config.toml
d_shared_expert = 0
n_head = 4
norm_eps = 1e-06
init_std_qkv = 0.0273
init_std_o = 0.00558
grad_clip = 2.0
decay_fraction = 1.0
steps = 2788
Below are experts of layer 7 (counted from 0) of a mixture-of-experts language model. Rows are named router (the router's row for the expert), gate (a neuron's input weights, with its number), up (a neuron's input weights, with its number) and show model dimensions 0-255. Each number is 128 + 24 x the weight over its row's rms, rounded and kept within 0 to 255. Numbers have three digits each.
After each expert's rows: "comes after" lists some tokens at least twice as common just before its tokens as in all text. This comes from a sample of Wikipedia text that the model never trained on. Tokens count by the router's weight.

# expert 75
router:147148106120138110135131078116162135134138121084115056155161133109155143170128149100139084129136115133104132132096087090169158122109135129147130132110136140120161145121096113127125114103119115131130151097166130099148135122172084109108125151112136134108116114149128135149103142178163077150128108165090109135118173120147160101157111145095111116113157145143093164103116117123146157178086135105156109123142118141143133133159098081148137129090141095139122121160132155123135091134125103137129110087145145143170140085119116198153138150109109146161143139142116082113112127135098141165078102144092097140174116116123120138166120147137134145130127118132119078151159140173101154121102150089155166124121134076120128146157171121147129138143121184108177132130111090132143127115125142
gate0:132153126101160108182137124083119156143161150155167127146169093101138163093156125149145135096086122080103084122128153102105135123112109143150154093147121152109158148126091111084098105146126153136147167127148128094103142127096147115112159144090119098120165137113089125150136115124104125108135102093151129109139149119159143111141112127129110162148095146108165125112115123130109135139087110147172098119123122116138124101135114165161135123090124142081132149153138128157171132164162134128112158111131115140143184113076091102124157123170143112111153147091136162168116129096123108103114128121113106119149136111139154133194103141150111105116150145139098150061086155096132164099128140144106151137108113104126101096128143070110126106128103090131137134133143138148125193156128139
up0:114114121177125148150134100108110119162134178133122111148136126139146091130114123135136145126124142153149109160166142102167130120116167113122130132132124122137087147162120116138208107114150106107165135131103095109119142107105145150145120128142130123123169144121108124094103142086121119137140132147091163160126079149059172160087105142155116139095120158174144152154113155141154129153149128105141126131078156132147148105159153124158122097087129129114122144093104143122116118089141154102136160116098154140094053119149107130166121158134128117124128162127121103110162135110106117134151068130179153134150110144145170142085188138164164140136100153106151182092147135114096138112128105125140124135112111098126121125118146150130136126106153151124157107111146164126148117058126150
comes after: "| ", ":", "; ", "°", ",", "("

# expert 126
router:124126064119133102124113092117140115129160104099137094114171100123174148149121112120140097091167140132107138140101079110127123086087127119159112141129136165109161139113064128121131126106150101115088116084164151080122129127156102094103127171101143129111099137168125120137086161158165091145117117122119115140161129125143139115167119166092099118124150138144101149085124097107160152164086133107162124119142128129145157131179112089143132119111120112134121116152103139135132103134126081156119140089143141119169134092134138186126128114112126145152139127149117104127103105106114135166101118135097089140170127106123149158159124166145140122141132129123108124171146160169126175142096169075146175124128153113112116163148165146125121125120141168118174125153145096118151121149104151
gate0:117118161156174144092138120152156083143094159157110109104141103111115133128146122102111151124140167131124154131070130136136147169136096132139135118166149141117102105108130156087131125158099133086111090110130150118117118097116127129127170114133137162138126119149117110127142140148127145109125119158117124145074136121113157154099142137142089178115177147126129139155120109088129137151106094155134157123152158120128123131153060143115125118170083125112109144147127154139060130125122143085144118076112124172070110110161134154139111086110098140126152124126140163132115128122147100112154147087171117098137119123115132094163106142135094160140105155101086089162074130153114113137104147107087138113131130089137169168113147152145168169122134134169119134150153095116144163108114090
up0:127059102118121081140133149140102084105120109134115105094129126152145138163158135130155157096104153140130115106127163142132133169110148184160129133130104147141131127126098083126130159133127063092145129164127113135120100086126132155167063132140107157110123132077166101132140120143101129139119155124086141171106157131129150164154098122132145141163115167160135131136175150124159130105112112121167125102160091155104097110137132120096135105094110092135133129109092131096107137149124131141092146109088117160120145153138125087155150126136144184138143073111145121127136103100114110132182105119105139161120178108114124112089164140146161107144095125134144152128147143107138129130141127110157111110128118124125193100140122141112147107114103095137124123163103129168140190141139108
comes after: "| ", ". ", "°", "uc", "–", " "

# expert 103
router:135148127112134109126129106106179123140123103110129092109191142128159102153077137094182116080153119148098116103129094095160103108105128112131117128118139114125147125109113098127100144142132092121097123115155117124139123121135106060104140140127158159104128136179129108139125169118182098114136137161139107161151155134146130124140126141098093093109156151166139126108115101098137121139114125099140161091192111121133184131164086097133100140138144165167072152153103136119126136156104112111094128120128160086183134096138131180164122130117107136158152148151085117089101114107103158147121076125092121109145125112137158122137128133154125157152140118130125117166127155150108171176115168113139155152118131076111150152137155097119133131150120144113172139118131121120127126138150143
gate0:121105134114133120156134130116098137140186106164158127166133130168134130135105133153108126100132106133183142037133135156152179151122118095104104093111124144147143142128130092126129155134138148163116112146147142137131099097145116155125092125138098144113185136170148125129135129148138069129134179132097096151140109133167134161099143122141092132105120137096108140131119111125098104149123143168098149113153118157121128111100094141140127162135153150132119124172112138118109151109126119164090121200127196123193116129087117141117079134095094161137116113148118098112111137142131148146138159133151149192149149111143138132116150101135115145125117110125167140131107132148139112086159098141114128176097138107104078141157082129133136113134117107125144143097138099141121114079136111
up0:168146160187112156124160133135158144123175137130090112133089139125168114105163162132140167103112072139132110118109175142116136099131109111132148109148151102116135102092107124129137089132096140127154113145119174103172144142139137100135157133143140132162138075097145138153175118136152149144129131148086145127123130133093179082074119122124122114130153137147119132118127140147152121127166119129100074126080114134167080115154107148126116107118082152129177167112124153164130163119127178109113095098134099139130095110103133127102119180134144133137164162108178145135116124161135117160127126125113118115143113101100127145141121153117173120088120127125137112109095153149154126116131127110140108093091107166171138118112100090097139137175131122148102113117177121089107137141146093
comes after: ".", "| ", "–", ":", "/ ", "−"

# expert 97
router:120169147102130101149120097086127126146142125110145097121127145083155114154109123071133131107168130152114119107150068098177156127101114115140098123120164095121133123106126132144123174130097134128113159104194105111164130101155136105124138152141147170106091119122085133154092129124136066144141111167118125160133163128133129105132130133074081137064162139167134143076116128136148122123092141108141159117155123178152153138165112121133103139112133111132113131140123117115123126116112133146080143135149138096142107107120147150177121129129126125154145127118092097075125136096106167156112092148115124160169103121174169143157076132183142146155132124092134113159140152134131136154102156119155142156086140107128121150165161107127128178143117129118131140118115146128145145135158154
gate0:098136105110121152127162115132114107161103116132143111075094140128149113145162128125111116118146149140154119132110135101130116164106139158168144092072155138125127098124115176125116147099062115125089113089118146090172121183125156121161158173166133125130109117142147181083120102117123110151152127125122109111128122133112083093104131106107112146144146094163118158169094141140150115111156104146130173132117183136087171123086095160151134102130161140124124150120155113119127145143099109131132156091125113094127148115124151139174139149161123140102138131122135149101116118171148132092147120126089138158109091118121192129142098141108167113148126095137092098095104092147133138131099105138139140150162121135118086074117095138143122177124152116136152141190132127116137130110125143
up0:107151172101157128091145145089087110116126094135140099121147125182165103164077154133153113079114151123136160194142155144124130132143095133143168127145126103146107149143096130132124192122117145100104111095199105165131113087096116074119128100150140150109074116084131116156102156116132090137179106139142120151138134155109119095105116113153133132121157136159138171133120142191144118108106165133106162133101124140160126135147130157142144152103155116137146130143178108133151122101140130105127120129150089118087157123145099124112118147143146128116115106112113165128111118166160101174121119130139141124130130079118133087122112122096125135126155158139132109120131149085114132103138109131136162137132117120129173090112128098121147122173113145145123134113113115167118142180079107
comes after: ". ", "\n\n", "released ", "born ", "As ", "held "

# expert 114
router:135167116095125093155149106112143128141131103097139094117141143099159112161124134062145116119172108147108095115169082112167161120111141134137087132131170113116137116109122135140128179126105100116108156116186102114132113126154118107122151142127165138091103124115118168126082137128155093165132120167110126176107170127130143089138119147102094133071154125181133150092121126127142129124101134105156155129141129156175141155164116134127099153141122112123122149140136136114133069142122130131071140110156109116150125115099156141171118114128141127157138127132114100113112106115111161156114105153097127150193104101140124131133082126168138141145134119093138107137120137142128173138109184121151150137086174117130126130169182138119112145121132141108132183120134125102181126146159164
gate0:141141134138154117167151124110135148128141126129119112140113151164120125123095134119132161111102123117107135095104157158104137114107125142115127136118151099152067168082108135140105113099131089125082128126101138092138116136128152161181128137149163205135126140101122162132136123157167119163156115175112137115178153151120173142143138103133183105121106140093086087074118131115154129159133119139131147141108132126122164182086105149153128142120082102121103128129134115132138143120111115158107150109120090136142097097125147098124169110177150166102135163107175082158129096135103130134108165122140162128089142105183088136134127089129107159130144147121134094173117118102136191096172128113146135180108134124132134120125130140176136123135111140158137130151138097146126138134138137
up0:134112145128116157107129167115121103109180146131174152118155108115134148111179123130143131128175165115096117145090135104126192131132149134114143120117150124137118146109079109183149152145136146195126103095133151158126145125139089098088119121110140108133115107141139114107163127167106132152127141118147121124119116147107131121135116115077103178145112129094121142098127107167099160100090150160149161182142111134137121134161105093146147126145102128143152132183132103105108141129100108110140153120162102170155139134163077126143119151126103174131174070171102149118143107115148130099158098108120096115151139142130119169106111156148098116097120144133105101085095154133098103142128136098105156107119124114113095114095152118052098121136128160135107106104112128114147115124136141
comes after: ". ", "\n\n", "released ", "published ", "ed ", "found "

# expert 92
router:139134132146143109148127076121152106153164093107127095102132146127166142147127107092143103086142110154101135106127097092133142102120115109152125153100139112144134138118122101131129130113107114153128149118157123083156125112155078104130123174140143156150117146156115154133072174162157112147118142139119102146144156129114150091182119127113104119109158169156112166083095097141159147157060128091173127129143133118167157126178075108168126133113137122159107125137116165136155103118103131127084125092143124131158119101101113190153107129118129129148144148131109121071125144117127122179104102100100099136150121113148160154142125109149114154143137121141130130166144178185135127119137148107153153145113160124120126181155185113143136132109120175119171137148134137113135148134112138
gate0:156128142110133084099118098139080137080127143164128122126099143097121100142121155108142106136157149104121124151110151124090105123118105120136128080151114128162111077084120122174115080142071121099104138120130125139142127109142078164129148118133130153146116113129086114126094100118172152146141129160143123113165137155158160110113129109118084109123141108149122135126083181140108137129141116141114125144112123184150082108059148112143127180142093121129122163115067138124099125157150110140162123169112137143121185131140113122121129101102123128152141134124145113120179124096115143171126114147132133099134132149128128113128171108171083144125139156159145125143145100119161136111107143089133083064146161142108112114107104109137156071129103109152106157128107137163123130128123170
up0:119147102104058100104149134115130122137133182157178129105147043108147090125136135110169123149111124073145167107158123112106134141152152155121163111115137135119117138063111114117143135147134102147147085089113135112180115109131158138111149122108157180108153116147105114103093145124156149151110162086147100133123090122149140133174131160105131105130112116127080126136095120175178115148124142107179106135107114109135092170116138072128113115131164136098129070112113137171131155092104088138104126123125106102107123129152130093129141122120088118147098094121096129144121107126127150168126097138115135116153113155137125147141091138099106121091160176125148125096099096144157150147130124113125115114163157117122159141124129150127114101111101134141135148140131132126121140090108121
comes after: "(", ", ", "in ", "In ", "–", "born "

# expert 77
router:117140133138137105155131108115138114136164105112131104109123138121149167160106131079130085067119110160112138080149089096127167096127100125163122161104148098154132125114147076117117128122099102156121144136142126091144135136147095118118111157126143159150103146145108142138089149184145105138127143144125098128108148138113149109167105115121119119105170181134117197085119121141140142161108126108174121126129139129152131120152093100156109169130142103163116129149122170114150113135115113113082114073147122095150126107105105176168115165148109122131145150129096098091134159125105132162099090139098107103154139107157164169145114142113119139143121129131119121153165181160142134107107150122155140154119162133114110160150175089151125122096096165116180139146133129101133146126099163
gate1:150144098145144132108116101077177135103136154139127143152109133134148106140112104111142182097155157149106120152139124145159161132128135100138113113112133118131122125141095115108124107126124108105129175122153100121132091132110147160097112111137144204122182145140143171093174091111101128098125147122113136135110140149144170139073138125117172131078112107122167102101118105114108144103103114102094122111130141139095132139108088120133128141112097172111135102136148136163112141132130121144163106163152138161114117143070134149128161157122133188105132129102128113147105132088124118090114121151123158124104105132096148126126102135138141145134095093096114162093104091111129134137097111098070087158189109084116137099128147112113138155179123149113131111099133135133133114046127125
up1:146121107092166151143143073170102124085103160112117144124104121112138129170107086133128115122109142106113095086116154092143102122109157122129147131127133122102121144121113113124115122141102131097121093099132136070114138133124103141166120121117116173160102119129115163140094166120139152132082124117121132125167128110163143131143143107108080081176151127112142127116125077141153112114130099059125190118096124146104100105116113157143119088121115085149106107174158136114151118134120123135101101123109166114131131134159125128146154151094126155095156123153089145120127146127150144108115141117153113121145104100132105148099114097147122146136082133116133110158127142124103146153159115072122131094099145138063101126128175103142120155098184138148141173135174118135146136124083187
comes after: "in ", "(", "In ", ", ", "–", "born "

# expert 111
router:126152094106136093132142073134133124136138141069141107153189138086140151174111107115129113090143137165127108132100085117111131102062120124155108145119153119103142132084086120129134138115115115124095131116141138085131173114138130103121136174105139131143112129153114125154076151134155098132123134156093108171109153113133143104148145149099083126126152128161075156080125103112139095171112149072150104122148130148158152132142109130142114139124139142140125131138109137129127102159113112138100137113150105122162141080110150161146144104093119144164131117142118137118113116066077157150087126160120110159175121097140132133142094138141136116148142130135130099181134154148128165151103181108142167169100145098124136161139176124114153129115154136112149121120156122116124121183144154
gate0:118134154110166112136155173150127143132139098147177141131132145198081117125110154145144135119072165156164119138119109092149127141152114158114122143091122050113099073124148118145134161150155143167146121106129145149108121133132107080098082113115130130152166153158162135136134132091115142111101135144109137141097155136095121098119087085125146087139102181130149177153119123129111143128116116188142122093126137161136127119130123092134096150134110111146121153128133120098162150107097147130126114134132171163081127109107170159140128150150113130126133134170101126147169164085122087144139129135128128136114150119132147141080106179141104109139105103127110135112135113134163095142110136091117084136078154141112159152153160110148109107093127135137106168158132139126140115144109131
up0:140155145113193116135139123107162146138123154119163147100120130125124151117116087132136106101113143120130108110113137116158079120132117131143119122129112121146103126143155123148099130127150155120119143136185153128178144110164095112142121139129112124175140123144138146185137082112122119114127134120141120095113166128128084164153151154179117111110137109136118178149106145124118073108188175107118106145141124124107135117114144116078167150104143133172149060174123153147131105088136143142122175142098077101110101138132133133122112158107107141119137103145114110113144085117183076119130117158081150126087144124076161157094144108129121099094109150113149109122123125087113141112092131139156159115148108108163172115128129156090123142167134120134106158121132153144133104094133082
comes after: "| ", ".", "–", "-", "K", "d"